{"num_hidden_layers": 9, "hidden_size": 256, "n_experts": 128, "experts_per_token": 4, "d_expert": 64, "d_shared_expert": 0, "hidden_act": "swiglu", "moe_layers": [0, 1, 2, 3, 4, 5, 6, 7, 8], "router_score": "softmax", "normalize_top_k": false, "routed_scale": 15.1, "balance_loss": 0.00506, "balance_bias": false, "router_logit_norm": 2.0, "init_std_router": 0.00841, "lr_router": 0.000938, "vocab_size": 32000, "norm": "rmsnorm", "norm_eps": 1e-05, "tie_word_embeddings": false, "optimizer": "muon", "learning_rate": 0.00216, "beta1": 0.93, "batch_tokens": 65536, "max_seq_len": 512, "train_tokens": 491400000, "max_steps": 7499, "dataset": "wikipedia_en"}
Below are experts of layer 2 (counted from 0) of a mixture-of-experts language model. Rows are named router (the router's row for the expert), gate (a neuron's input weights, with its number), up (a neuron's input weights, with its number), down (a neuron's output weights, with its number) and show model dimensions 0-127. Each number is 500 + 25 x the weight over its row's rms, rounded and kept within 0 to 999. Numbers have three digits each.
Before each expert's rows: a language model's description of what the expert responds to; "mostly gets" lists some tokens that are sent to it at least half of the time. This comes from a sample of Wikipedia text that the model never trained on.

# expert 66
What it handles: Capital letters and odd word fragments starting codes, abbreviations or technical terms, such as D in DOV, ec in ecology, primes, ft.
mostly gets: "′", " ft", "_{", " check", "    ", "Re"
router:478526487467467474518534465459535477519499479473533513480524469539505484528502496515492487515533491485483488517523483489529527529479478527486480490533534477476479507534472480533475529488505492493521528489497474540531543475495529460526467475487532511528527496461469476492480503467525501533485524496495501483493498496509478538514484481536483532539534518520460465504460468529528505516470
gate0:486536486511499522479509542469506527455534470499484532532526477491459479535436439459515508484494505494479501480526501494515511507525497514491498484526457529496513500485459487532480460536470538516508490542535513510493511491516520543438450500482533520496452528485563551486494458465519477529475514476484503494525526493502535519489463514471528517473462498479486470469503487559493453506479
up0:494502498490476466479522516466513509530550480488492534509487470464502487525492536478513454518539527522475505572524480462538537527497497500472499567545509497506513489489501509487531512521478548528524485516527526493521525445475512538484526466489553550494512514511492499493518512516514497523483495486503478474519478510474479514490487434492547504464495516459513516515501491521513489465495
down0:533459457499448493560491526505510482525529534486510507486466505516499493506494525468516534492499464486470468514518495491488488493516524526496461464472533495507514508526540479508549531495531503501483524483468488469506493519436504488550499479494510488454499521503503502503500518500473466516494507497474553479491498502498507476440521518497518446537537537511484486497514465500496486522480
gate1:487496480518468503525494482494496511517497525502538501468478474524444519527507470522492477468490517499558459529493493500439461516508503507505513490497502496500545530485480529488461519490503452545547489488482504514514516499520474477527500529489488522530511532487517505504486462489491508472447472472492499531499474490500498526497503483485538493492513518558553505526458515500533558506554
up1:481478527496482532527513533491536497451508488433521527532498492497502515501486480454482458528505492455543502474483548456474535494513525456511526507490518500554518538485476446519476486475475487509503489543492481482460490495486519506500485523493517546532467558521477479463492508499480463513469506469472488492529514499495473500517502488476536539454510500501516508497463478495520512503498
down1:513512454496481488512532488492513547471509524502521508483530504491442485490473518492463496514450507490547539529521536456473482485499492501518514514498480499497513441504510487539470545525500497534508496497552461542454487526518495498502488507508525496517456506473512486478490543451495539516460531482493535460499475494501525538532469505502488482491510527485497518499478470499545515507461
gate2:529470488518504489517477459505519506478503492473483437476501494510513510462467509536516466549512520495469519507527531477483483504490492464563484474512432503512461467525462515472456482474490514497516505509509539515517530483522494510507502459503507523479489483518521475559519491474468473545513479491485509527467512523551526527511516553527512501485508497514534496510516501505530487500515
up2:525508486474477500498498503530500495500504484490499472543487439499472519523508466501505518496520504512488503502552513468542505491498500502487491491503420502498508483503493498501435464449466535465555492531472539486505487493503546500507541478489493496459503482506537472520535495536456511513510489519513496500527498470513468488490501504488516483505501510517519434473515465496502522551533
down2:510475461491469490531506489493489512528486490536492516478503507483491493521504496539594543540548441513555503487515497457499457542445518519467501537528476491503461482515481545485524522494483520490474488446525542486501511477485500454508496449486456506516453512527467520477552517518479472477484475539470516518450498487499473501468488494500491542510533491515483553485472485476487548522542
gate3:497528494534468544478482512518483505500484482494509532487494497497539524472455525503499517475503526469519493459488494504524488474469525500507523492493466548466526502451493517464495521502479552541478499504513503481505529485470474496513544506513460534454454508482496520505483546507533560487520489547493535499531545496458497451505570514480534478478474483509520458505485512521536534485478
up3:527539477555509488488470507534521475522469458506533476529499442489508527556470499501522476500494482513485538544485471486487508519466503522501479485511573515475496469479487499505454501485513496498512501500493499484477513489509512493514476494548533495530496492502535505527502448481467462486516497477518517458519514487515540517458521549499498529486495465509527519469543514490547535513521
down3:485544485494524535500506514517471456488512527515505509512527522523465487514530523516516458487537504528508494518486446525426461524530499493536478507476502504493495506455473511531490504515538538491495535533498539487538530495495493501518486536524499491462520525529473469494477510484533467540503512509492454492512505527452490484493481555522527535488495526533519511472522489454469508529487
gate4:495538484494450520492499516508500544497532493500489469437486475493489531436513477545520499507489508510519486491450497506484523495513498505469503482484484473458548518474561476465464486498472500532482555468474507516487476471521495521494491495492465513530507483455509453525546490473545463483506493518541500468531498494463486494486502513474552497483492513517441511484499517517484506488514
up4:500519510497482477522523469547485536479503516465510519524520500524517498487471520507522512509495492453493491489483514518518510497496506512500469494451520488486477499491522518505475502519536482495489500495490472481512519501467525503502509458477546472531502462476443469528533485528461474565532491495492450504479500520447525510505473505501514472491526489512475500495515481548499488553532
down4:469492524524507499516520510458513461470506459484453499526492504522475495506545520511507508517461497504487525507498574444505524498500495516533540536483512484549499509476482526520486509492511439469497512488473481504496486467482474519497487555517526480493542478519476526479488539487489522504513510511485496491488529496498510529515478531485483496507491473496519520492488502507489530531427
gate5:494493467513483494510511520551474534459521483489485511522515436543469522467564487529474556524478502477476498456498482537500490486496526537548525539458490499484436510456503488517466485511503467489441488520522485493460493561482510504524465496491505527491518473486493537527493519504458523518551499527523500535493460509491543497501531475467502523523483547442454498536471545469499501505508
up5:534502541494509523524463485494488550501497455505528535534494488558519497484508478511491483537519543498489521478525487498526512514488518531514533512515460500500505487492479479469448451498521469485502477534519506463489514503493507510521495499508449528526551493481514491511459446452493524495500509457530493482458516447542528501510519501470493532541493519470482520505463503462506512548532
down5:515470469502497463534498500536479519499530502482497488490507484527469513474485494474520470496496490490498476459514534486499501490543492478489469515475477452492492488436521436502478498504455450467498522519509511492507489522499491491479475513476494518524508484584519477460496472500535494494552485471494494493523512499494483529464525503475474469497509517486493482538514513505470503510508
gate6:503477496461470526485463500473475531513534480506471487494503513532504504476492530492524510479520478514476514447501515513491461516520486518483514471532513508510457519520508518473483465485482466454513488498520529497502513516478478528499539487464508531503457497530508513516545508456532471480524518484532496524515454528559518503539438511477504495507460509466543489527508521484493511485522
up6:520509522443519498546507485516516474501509461482545477537491506477489483496505507547488492472489539451526534528526464489515481488566514542518466510475499483486487478469519527494495468513467468497486470497470475541530492503533511444449499455510463469535501513502490518497494520492529548539537532507517464482499468540520507504515488523468480498499499491485495521479524500488508503526513
down6:515485494507518530528505506508481485540460518518509485499504472506489504459472479501449490482458544489517508508512479516487550476446480508471464516468489525433444462527514477489504452507445547492485546544480517531555492518499483515452482486489495444504526504539536524461485560495505482511481528494512537478518521536488502507481538488477479521473491468474517514500526457501489517525510
gate7:521488533518512519476481505493513506478477527472517523515511480517524489532498508488463514541508489492516492502495519535549436506520468485540468481457499482512485485454453555499505516543487515463492481486552528542520501523493494445512487496514516489542524513517505506460466488528531486501473503496455528510517481503513466493460467510497509456485510486476517498559524500506486479458530
up7:485446514515506483483468540503530489498508509516534527531515477501473513457492534513475508493530504510478525545523558531467499512507487473524446516488482494477517479547478471474522530470511468459486534479473518464511500494471527527491474492488544533497504490520561502496486490497501488507543521532491489460484485493508513473482468491475460522526507510480447525492484508493484505552524
down7:487495465523537533506490513509494504487489502501515500463513549473508506486513540496472526527485505527520514523508497553468467512507457534489464523516540538517436445556510473515502484501508511510528471433496473479480529526472499533480532498490505473521478533488493526513504511488499460467499486535514472505504514511482506539508520469492538512494522543523461495520512546521484479533474
gate8:503475546505478526497525487533503514447546523511511519478495486502489484505518475506505489487490524558515528508540485524477475513441490476571495508467471502454473552520505533528496478508504486519530489494508440481505526501487539497512472511470515531571514489529524492483523485537522500491488537496543486535513548537490475504518528469461528479512485487536524472496478516514515475498506
up8:472508492460532446538503484514509531483492474486461525468490502497464510469521569500512511477492492461489508493487524498479470541517496497527515487502530484434514487505534469488505522523501466456565475498487518511541463501482517518450537541500447463556499498533491524494518494534515482527519486536467480508521502499522472544483516487467517467514505472550523508528452503527521509523490
down8:469537538500504523467486489447443540501508527500475513530517509484450505506523486507475496520484523485443461487524504507481462461482535533537459505477511480501543507480513513497522514540521486462521522469462521475482484471484483506499459507466488527559535471516492498524456433508478535558499483478483513536506491492483500534520499491517495482471523480483541501542507488504504447471529
gate9:508501516477549528448496567517505484522462549483508468535486468507523495491498493466534547535459521533529501508512465510504481485482507468473519505510501501467496467517492522499489517446503482515511528487515488485504489493553442515469487520542473485492497466523476522460472500472494512503516505493470473485501456474475501489517511533501523501495472458456477509496491481515532492514461
up9:477549529502473479507512518517498454512458471483491539482483538499502479487532503525499519520503479503559557507477490503475468521489476508520521508533511478464484504554511499517458503513554511485495502551476516472509475510475543501518483468547461514500481521497428500539478517481488479513516502490541520560482573496545466518458461508470503448495463495492518506500504527526550469521497
down9:510497502524483506480466464498495475490468513492490537514492493511502460554464508463502518521504482494559536477494518495490467509512504502544525527541485507532547477482502500479480456500520462450508510485467502477486475454523511493547470527483528535502496509517509478504487512543508480505465474531552501453540487543500524509505535535447501482488495510518509496493499512545463484466535
gate10:513466490454519489538478478491496495517489536492529551517491508476505488510542486490494470503515503542463511477504534494466501495479497521499502468467476461539540468524509491432449550470524504498473478486511472455476488526503454506471488482501475465513505433504465445503501533525477459517463496500523495493502544505489496490549487509546538439522508526547535484477509542473477524471501
up10:503512486534505482542494474468518484473527458490521513509475490537484515529477494483463476487535514497499478480542469462496508471511481527503506452488525512514504470517509457458478484503497528501516489525529499462542445499507460484494521507467484487510506530491504507463431508485530490502454488509504515539479516480504527451543492544505540482491513501496519488493511522474515519466542
down10:493506506492525482511484448483486460512523499493513457515471487481496497513502473469467519498499529468519504537473508466491516482521445500481459540477475463508502465479496474510471556497481541486516509501506454498475509502529485504495470502472496504518548491540462486486503506459503487464480492500500498487492515519490469533527504517503497481530516497535475485550482468481482475486498
gate11:491509447473491518503516493488507519511476445531521506491477489491462440511525474485470474501489482512451542439505471516493502504492503498477477480499520512490571475525521527500527477481502537480488504455453513496477512488498444508520451500530478521512474480481502457469546502503499523490488481503492532485491548490553461485515481488433470522508491486556524522488500486513517511500444
up11:532492505472522536480504491533476513532548466507496514495478483457473464533448503469455482544500500521481516487540496508489480477506493453489470498467510514532531505524498489488517502497475525543479495476498482518538531491522487454501448497533507459544444500492452500487500458509553450527476511489488487491498448494508450503493496508528489504491495484527541513526503514509480519512491
down11:507496439524486507507483498491535520487485495453496482503502509448520547543540538496524525481465486496485515476509510475475535511492511507537476515504482504489460503513560504525469526458466513472510506505504464485484501463498492495505504461469558506477535501466534443537473509442508462432473491482458478502458522508478527503472505491492501534506524464494451509546485499545509526526479
gate12:472527460516509521485542524532579490498492485512513500509517527482486541500503528538498504526517503489492464461502515512546515509479532465475505530516455503523441489492498526501509499481493514495507490535538472439471543474489470481497492482573473497515478478507505517510523506491521518495493500501530534508502545496447511509509479506476533491453468482522495448504517521524513478512496
up12:490503500515512553495509525537470514504519475547517500507540450478509523487503510500530494536475492470498521471477503478524520502442554488452515493557512477504529510525504481459493558490506518483502487484514490496470522541460497494507507498536528433450497512509477518525532484468503491493478494529521521526489512541506504447539496459465508528501525524464485509480495516475498454464508
down12:471477525542502517494494504494497517512490480503502484486505451505528506526511466489490535486493502454437489518479520518485538498497480539451490516496499500486485499493539497507513526548496479476531485503504542464492497500511463529474508497437480483516515462511483518445495513507520516505509472487515481533456512497463504481542494488497468471527523557491534471480501488541459497536471
gate13:486541495490495492520496494504503526494595495506495518471514480483463502497501465535490542517489467508517481474493522515526477463507496516482477471475556465504505491484492539505516452510521471492512494512531523482465495501509472466491514512512514517487507508508525502468517485505543503504500473520525480515472527500530492498468517468503465531468525531497484493487478519504515475480518
up13:492510449538506517478511517562479529481479506473515457476504469465513509492498458490504499498533493511506553489476477495473494575490435496447516549509477474503524521507482503447511516453473527500483503499527495516454490495527498556488519468473504487483465542478463461525467507515416553488455539500469524519498513495486461487469469510489516474506499518528484516439486531479524533507514
down13:497517508472499452467506506498487506517513523493484476501525497502527526478541468489484559478510492473465531480464509508475475537520520455543491500458506532495500461494482527506485490530462467489484467476554497460519498521481457481503481482498486488515512519472513551473478482489504460488474477468521532491469513552506503506510520477447509499495506478495499484518528504473509512468493
gate14:456472516480505513505485475496513469535492476493453506479517502487498542502483484446488518496477511469499508483522520494523468507461505524521499475528446505494532507498500525514499487513535493571450492509501534498508502479501480501506512500535506521503440493498564513544475499489499493527494512519477484476519479517520498505472495494495522478510484476510475522453511507505528470502519
up14:480512499464513529507493467467515509478468533555472526540476504480480497532480466521497495493531539485509525503527473503505490518492536503466508487507507498510507526510561510497507514502511516501505480477503477543531529492547456489465489469454504509443515504513529476474526492511529526465506502534453488523484501434484522516466501476476461539575508541498488507509520488501486491482486
down14:463498447486533491471507476485482503482450483474501494483464493463522517470507519475506502516490530506489483479533497515520492525524512513506508511487462491534500495519538558518510473486480488559510494551479510537512517472482509501518508462498487488479485488446494514502511495500461533499485489475490531511518493503493477518496485542501472529456497492491453470489512535487462544503487
gate15:456504510485509544503491560514436529489516494470468489516472546455480457510510475502465484537482512477463492444443539508505484503514494472502569520483446463506489504469505537512521482518499519490512508448478471501474472500500514547479536468524506496517530543478517520468506514517514482506483507495503503539499497492520458515499474529485490549513488510449556528490492498513495505520517
up15:527509500495507456477471481482511552505485531526495513476486501488527550499558490523508525479498460479507466531468509481501532508487483522475525490499463455521500477462539492504507515505476482469459541489514478546569483508513536492463461506485479478468462499507483467482506506491527501511502460479437521475500536448504488481470500551462484478480499511451526473494501478467517512480484
down15:504497429492497490494498508552503474495470513433477483533498484523498484511509472495491512453477476489477484490480518512465513488474516496463527549479438529513529487551533531572499455492464516458502490522521536503501497503469506511502515466472522478458468486515502529478458465424551517486465501485481520457517486512513486518514517509465452498500498532488521486466498523479537462505498
gate16:496512507486495510497476489527533527485519516512482493474472476542514461498494524536515520541465527523493497464556480517492474458522495495494515436499474463531528488492519481524477523546496507473545461471451533472477542487477484517534538502499484522486515516519489545442490513481473516524500527507529479504490521484515537471535511525512528536539494516513509507506481497486569495526526
up16:535497496517464522510550476508518509449470519492477484494462479487508468494525534492514503549535470493448507534493493480484494460498523507463483525503512531471527514476527467504484471494547526529532517434476500525464501545504496476471498490505459512442455507505485509570489463529516537503518481487484483480439492440516501477534482482517469520532516467494522530462451460500483467488522
down16:507531518456526477508507482490544494482501460490486553518529565506508489536475511500474528516525485494499470499464521506495504499496481503485546537480504550498464555469522514491517529509476532484466533517540438501497473482526466489498496500481510453498517515443459503552507467467522462521493487485492484504504518518528497499529496509484504516513510508469502539482493512494533518476493
gate17:483503519494463529501511554522484450513474480522472507477451491520473489497475502495458510509484518493479534449496504553473458511491481545518502500480516503459477495449520497501503426521504536494478510534466501501474457487503524497469489492499499533525508457511525493496510483481482465514535459455501467490514475511513485495492513499486561483533514469503469473496466464451500524500491
up17:523463485468538463472519527505455511531526500463497493505482491502517486499517514541509480441457529501501488503490444485525532502527498538533494540504489506514514525492518543520475528522477501488524496484488442522503524489515504507500520505520494513442484499502503487521517523522463506516528531502473503548485508464488485441503488485501531499528530513510514472530542498512477471491518
down17:497491454488511505495514526461456450491479477534509487541484508508509554470460506487521498498513510488487493506488481496518493462537524497439512467468472470540516545512497516521482473503468488518515511479498435481497509520498560488494479480517474486516508452491532502534521522529495467508508480524501484488529483518488494533533498469502520540486521516492531502461517535465518510536501
gate18:466526512489481495482525500537440499483510527482524513558510481481487525497520463473511521483525482482530458472463511527519512509530485521499512422438480524491517497490497464489487490451539497497506471528497498551485457503516564531515534514496516490494495546469495509491543503535463478495517511477512508500530509495479509501501520523467500500506485469476511490456525481503515516485519
up18:512533537490541487470510468504454542536531583509538534506474491509505476511496502497538488502486517501500492497542458456523478492478460540511487467506543507457468514502509479496518520521576502510533488548487454548504508506499509511497538486494467502492491500506499541450464487433502491528494497483549514463512472489486506489505490504522504509503484520470468495484531462537513501528505
down18:484506476533479475523506527552482502474486513454505508503486486511480490477477488495449496505501502522493519545503481486515533504470473494497505518526539501511466531525469491499526513527496518503513501468506461481541499466465516494471460467497526468487521463514489531525494503493493462497524538509515496458480481504512436493476471454535477478487487487540495515481505522525507467481454
gate19:491509536512497542517461465513506515442517517552516539481501515543506497559486453497496472417486478522486522516513547507495511475507448492503496505510503504507533533485515517456488506482504523486463499523528527479477498550512473467480497543523509488487491531533505450553463489503496483464495466539537525517461469484494503470487466504472453521502537501504512472470503514484490534463522
up19:516543453519530519459489538530474505498513523533481517502488570527451513471546515487476519500513529507533488471475546493514528530510502511499515482517498483504504454483445498462507530487467511540509512495480492516482525502506520475520511528477504458487474524496528502534519450524522490488493545524474513425479469475511586494512562523528512473512508483483466512481509514496520475524489
down19:513512507480511503481483483475486486504496502504549493476553517475461513494535518465514528508483492557557460513473538461503509509498537474496484446521529500505509510484481526539485521517507480475495485478483510500476499494535499498479545497508517504506503485507471470505507488544507499522493530521516531485467498477473432513493525516454487472483534504468536518474476513517536509509469
gate20:520527522462533492482444474528502489488459509499493506496476534483486512474487519497504493518486517498528552475482488467482486512476523495508510487480493532499536525517501511477514546514510458514561476522516520460511544499515527458473506479497496490481496484520476476530466506510510487474527445539506496520523503510489455534460476550464536480473501468452531505512524489479488483551494
up20:505508530483508522521472512497532502538495490480470541493533497498480489489508520502491495499469511538536531530478499472484469519503494544474491496483486469462514483486506483509493478525536540479486499493459498473479469473479541522476471447500499514504526505505474513475474470484528499509502488512493478463541487531460481469517465464467481459462520512486489534524457537514487481474504
down20:469479501499487488485494506501461486525454508522488494499485479460508526493460471481505499450512468497494510469504485463483507508461476496516495516491540482509489464495480488510495461497502501502491489477479491487515528488476532517526485483496516539491485521474504465466478485490518471473512496494487508548529513525494503496505485411522520507499550500523456507506490502502509527470525
gate21:493470531500513494506479480443502537550499479482502529457513510506566462451518504513484452511487557472461494489538510511484477493487497469484534479503553498485506498502484490486476523508541472512522515523500483526472502555436441516492464462509517488480526502540519508500494496514501475503471511512480501532486551540507507501489476504481520500521490472509484496504506512488473501549504
up21:488482494504475506506518503483490520513534541502493515488485465474485481514462477457505512475526486488507467507511504498480497495488467478507472474505492471473523458507526500463497517489475495539548506480501466506508473447530519513512466566482497502484480500494466491432476460488489497524488515477494513494458556472495541525459530517506500533504463497500471496527511502547471505508482
down21:479498480460541512550519521525514470536551516465513492485463493558470487507491506539515485582513530503464490507488478514541536516489521515493493480498464556488472476552493487499494539512514535527508512486486490514460503508494499485509556492493540499521520519474476535469478477495464477492521511498528504505495501510489484498472486502493452450517507476474497488487517509527512518498489
gate22:500515513504522501565529491541507511520508496542467484521528472505505503506493526473496480494498550511518470495462524480515524518518475529481541486473486520483450481475464514463524496538465479459471556462516510491469507503493529526541497510518499497452479529483494504497491514471539525552481484486523551460515502501516471520480454544504526525489472490484540493492513534493520491514533
up22:484511461498499534432468469479480487468495533488494491460514550500477496497538520531519479516529496520480516484521492483501532479490477486526480490535529464530483506546498478505484493537486488504508434511463478483513464516503480533483476524498495535534513535481541547461536525472524461447532484472506484572471488464530516505533522470506524525523493544502510521514494472508497522430484
down22:563498475522488470503514507518515526507556445507495501492494483503480481497484497525522486465561527486515516501509520472495497479507488456506482531541518518498507522571520481488519457524466524532565444500505498485509467515517538510550503547462502536514494511448471495544539519530491502472549495462482495496452448515483516477473532469536449514508455485503532523519494469521507511493555
gate23:519532486517527494490499460496521532528499486487516550519477519490491453521472495554496511488508517485545523499511464517522485472534491485466536464473494524567508504504505483515492511545511451493459458485477520499528497487496499520530509531497483497524506523519506524498538566493517514483526505464512482438474477479496501452505517505470488481512522517542525508518504509500499472495478
up23:543515515479495457494518513460532504469460453517473502505490518486481488496462523504498466466499540452460547497518497499495499519535480527482463465521546493519515486506505523512495475470505486487511525462486480478469459485491538473477471543507511537525519473472496499518538540506526514486506486459487541542504479539509469515505491523516484503508484500506519498534482504496497507563535
down23:474520461488436525518509486475474505478502478496476490540517506492509491495511517507498500507527495465515448523513524514477519522523480491476511532519513522453519504479452487561547486466533493478450518507478481523535490522501543515516457437497496560502467459499499493469499472484487480463510512501498500530475519530520502486536444481491475532481518514430501499546483491549510524500497
gate24:510482499539528532524484489520489504501528472519529548480483504517503514467526509509475517455460541483526491492490501512539525505530510505509550507542486500472503532500548483484489460507515481508474546490503497463484495510514519556537471477483532451464518538480464504498526493500478480439527500487499490493474497519502455475524520515475503468484535473464494519501542509501572480468497
up24:527532461472475527521554481505537546522494479520506560513488510497477510520473461493557536504489481513490501517491540494519461495462501560525482485484448510474460522519472474473511483505498513524526487479491495474480511481492514487523441490524509528515472512462533497475510493505477491456499494494495501506499469478461533520513508459504524482480518513541552501510471468487506502501510
down24:531517499535506471475516497510528489492529498521543492486463447505515496511531473554494519493453495535454498470515502529476502483512526548451507484497506480534503495548491487487543542484464498513491521482533505497504521503523460481511492511422518484485469527540513497505525486476539467510493500458507469465494476493469510490512527445454484465521530493533507497478499517476512485476479
gate25:483508495475501512535451462513489507485497517502515504491444484503531516501526505482506483474482499461522510515470497480479482484546524512509573508477508497501516506528485483529537471470486486477515503498486516505519489489511508519461503516512508509472478519513482489504526472494509504475519496526510544549451504521502513472462495544510520455491459450532538493506499510495493488468514
up25:507524486487517519486475498467464492489514450482523539506475456500477572500518519521508518510500486479540510471507515475499508510465483489517522498501509472515509505496495530505511534506507504469474509510480499478502528485514533498448439448487487535486546546522497503516471470491468498466501496471513478482512529501504514511548463522520501506472509455538548525573479512494518526474506
down25:484493509509487515478479490486524462479515436488478479528513491512494515525499459464508491468467499531491538497495481508530526490489491463490496513493496472497503484491448483487486486503483544515515519526437512497480442516474498565514491481500499478506500470514539491484493462508477514513472525457529464483495457540539468474502550495504486522446524497505504480510496470469467488519459
gate26:496504478481517513449490466472465506461509499554530499501471545544475529522492468479513507535463535452468497496511490494491476517511505536513510536499458527536496479483519523521481484447480481508458514513484498462467524495483490499498503449507475483505480532498522481500504520539471516449545492493546453549502480530507527485515489470464513523493520523501547528495536511543525521529466
up26:482493518504502479491541547514502506492497513506474523477479462491487545450465462545504465471505490524528479471510520441518491475481538514493509482478524501531530488512492483495526466507555523507475461485495516493513469484497512543469531501498487510503534473519531519488522407482503507520470540509489549459493492502517488485519522538469492476514510513454494502499457533479515494528485
down26:510534466498507501491484501498457484460438472511535503548532516476505509517546486514540536499496484517572519462478501510526546507494469520542506479480512527515508484525484490457496512522500471456506515440491502450501530545545517453539482489516467501487477487503503496533523509520476515484553532509507458490496495537480482477486498523490539490461469467490500493545475475462473494525500
gate27:487504487471509485485509493537481487497494514485469514502510539536514532458528508495476514499493481501524500502462500530467525518474535483489479510513521513565508506487463508516533496532476521486508532528482514503493537547527547518543519489503500474470489512504483456540522549508517495494483470528445508569512519472472450466475501536519517464496488474508505495477528507519512439501512
up27:479511483536505453507480536450491512520464430505497429488468467495470496526558503530491451523501469507504465509494492488472472468464511494439514478494517510469505479498494543518497519493426506518503501525478479491488491507550491474520478527523513480487465514467528515529472518477490536526519523488532537517513529486441450535507552546531564474499559474503509550470490502536511499511521
down27:513506502533528513501520504548501488538478535480529487488511457476538446476494521535527478503491523534517535466497466488470500493502507501457481467490533495460495518531499465507540485570451511556503500552513540467521499505471474475515493510481459488474524443474522518498485477524516562533490509489538586476517496510491507479497527480547506486484544469481484486502522475512529485516525
gate28:489500527498490484489533530478514536514527478517483527463512511492467503507488517453469470517488518537516499471482519559522530535522474500497532495495513542493513488491503494453478531517500498524548492506492472490485525489486501547486525530540538504538496486507499529492533506487467518518525516504508494526486502520499506515535492520458463462476530510522501482519472513496477434496444
up28:500510542524490477509465433471493488495488530495473539540516500455501459441486474477502478469453486492477510501461529478490514504539505508511503500489526486432479493474464480509473495541511484495525518460461555517481499477557517501471510491475461509525499497499475484471504514514450513489545497499513518475462502493499507502544469521485471509533501514507466525468502541520483501483504
down28:507480526471548526488483480475467514480530458483504503487488506486497524473488478484530510487468470504487480474502522484522493483545477464531492499516480466536473506509504489462519489544501509526486503552506481524479549521562502481535510511445524503510523508446492493471526472457490440464504497555475492479493496481516493501484519502492510476479469484484485461508508496509471504490484
gate29:541518505519499473470502510508509479505497533525462479533439550505487486463438501475494461490476525486501468528502491464453481484495467474531503520489454494517510477465535513486477504488485458485496496521514539506440488487497504499483528490507497514471481481517502488515518505555530511516528519512537525480505496497511497533466455481530475552487504474498463526520511512504442499495483
up29:519486492496488523474489513539495471494509470480489515480516484470474515530514530498510466474521447489522521439489552538551504473491526477482518492513538542503506547498465518509529496512516550495502454418510498532487503536509477498497521491487492436442548481515505501539528521544490507531491490453443507543504503443487496496506483502489489495511460518533551479474499537486507498531506
down29:515521540468466502415507532444486496471511502498488465503523509508520506491471497485481523505449498480462489547511490491498465472527451493481502509494454460523506493520476525477495513490477492534489501514483521456509495535480497473506554487477523490487477484480494513537506491505499505516503536507441490499467485486497488495488491526495553498462477492505497473555445486509508478507499
gate30:569475468497523497503518487512503526483514536479466514487480456466508480497511462513472497494552568497502433463518485507471478480511515490476510491466514480543492535500472498473565483517513491487526498469522526489510492493421521482495516513509516455528484539505495503473484543476501475512466498505498475467485491486495514478472446515530506490473510509523535489508533528500512498512512
up30:533479512495515455505512524479464518486547487497500539445513428523499476501501479558486528449494518501504479475489531483475526487470495465474513458514495519523499523503487485495497480489526482516503490495482489507524473524528466513526512491473457489501477499507489478502477532542484466517478448503510487520493513519505559473481478468465504455463467542535505494526482519527542503533474
down30:440456517515472527528473507484481507491513519497489506493495514468504521486459481498496493493523484474510454515471511486570509518469480497500497467499491483479443507497502527511436514453480512474485532499526501510528488530540488496496464566458480560533497503513486524469513532505468494487464521495484483484514518506513474475509519512508493492519526493470465483526501490533537519532447
gate31:540491501472464520503491514507485496493503525554482485450519517448508502568529453489550508475477502474471478501490431507461529552484486471473513492518494489498490503458559517492472469548509486506480527513528516545494462528508458494521467498473498482483486499501524472454527485456540478489530481489471478439461501442491510504537506508564489470481494523493527496468526509484470465484493
up31:503490490519490502493505498478503517523452437527542523506507541485505498447475508494490494481519496476500509498508527516517489471466503503493530553506428483476470530484486534494535491502463495479526492486482444526503512499557486520485503539501542506521498509471500511528486500472464500478468495534501540531505499455527483487470497495480505491501537498521474500514493511489501544505491
down31:476509487535432528496495524488531491507502497469500521496505516568496503473550528490481484516500463507482476475507502492534494511528501531499539449487533512465510526488508513485489535486474533516489511519526515498505509535528472494512511533474515491490486544538491536504459514490492553515486506535491513497493477548500474462492504498492516497446479498527499509505533499528487510508491
gate32:500494506498515491507529536472532478494509531516480490436553457489548454521537470503494485518430540504518530550537491542505474521490455473470485424490492517511502521505479527500484516503483539494485504493496506488535469490488500525488503494525472481513534463491460494486534499480524507533496526549540505511496515523485506463537482518477500543489494509476510466495544521504506505495486
up32:486571456494483483493470546483519511515479550491512478489502467484528511465508499559450497520489505490458494478508474492474461493445510505471502507480480522508527471524507518523466509485494482543499502500530496486476496538538481489495514475518515530528462464560481483517469557476517513498527537516544471473484513507532523502513484497484471434504500464521517475512464496500492490504476
down32:466476498488493493490454466531500494516502492528511505510491485502494507480485563463533488513524498505451484482510530459440473530502540467486528469464503458525503514439455520493509502445508462461467525477542483527501528511483489534485481480499469490533533479557516490488494466515474493506501502475518473518515526460516502498557483501446473510539455478488520496501458497537511483507495
gate33:527476480508503473508512528534529507488516505514464497524502498487475503521474482489488495494517516448497470478492465548495526501508506506458491449449510579494452514506496485442493481540517507499529488488529536529547469489503462501511513487539485538481550491523509502475490548465476466486505526474517494505508487476512465520501509514531525504495494494513527539513485501466534433480531
up33:512479507531478525504510501531512458510495507460505497500512512472476488490526472471521519505496476547466480505522544431477504497461501488495477509481487482493544494509493483549527483518516520467564539536485497491536540561478508499528493469461485514472521479508492502457505467472467535511473469488452522540464502503497489474504481524472496475486514533512529507470512482496528491532493
down33:527503499479469490514523512476517530527527518506505483500557486523506508485543496492516485481504510482502488465499515511471487500493475504477517481493467504542497518481496496455516470509542484546530529518520511506474481452506453544523498557522467499510482506515477520509463501497473556490517467486491534471527483454483531458455524479510507478501471503492519488512487498516472494491526
gate34:504497509513509488497450519533469542522516509506491506484546516519459468523485511492489477551507459471521454502513527495482520494495509490466525519507516524490470519493501541459517481512469525499475467482522491503511484552522497489563511545537502496477497491501510516468480499484507531480501551484529468499508511508541519484506502464494515513507525507543475549537510514490497515478518
up34:487514466494509534524499489485484473504505471497488534528538464502474472520512493507524471513533460491460514493537502506478532517491498528466507446461536531509494459505496475471521496505483546490511509463478483485512508468494490500486543501531471497496485489531470494530509494476456487471465487485495473493525473463527500474523506459502443519509512515488508530520490515533511466549508
down34:461531537510545501511503495499483509480489480478491529503513492490481489502476524538510527553482523494502468501522513462451523495516485549523508483472539507489457533502500494494533509476501518530498438508541467519501524491488570489485539514511496512473521557520516477500488499509477523467495490549512478506461499522531530524499502557503495519526512516501514483489463521488466529488512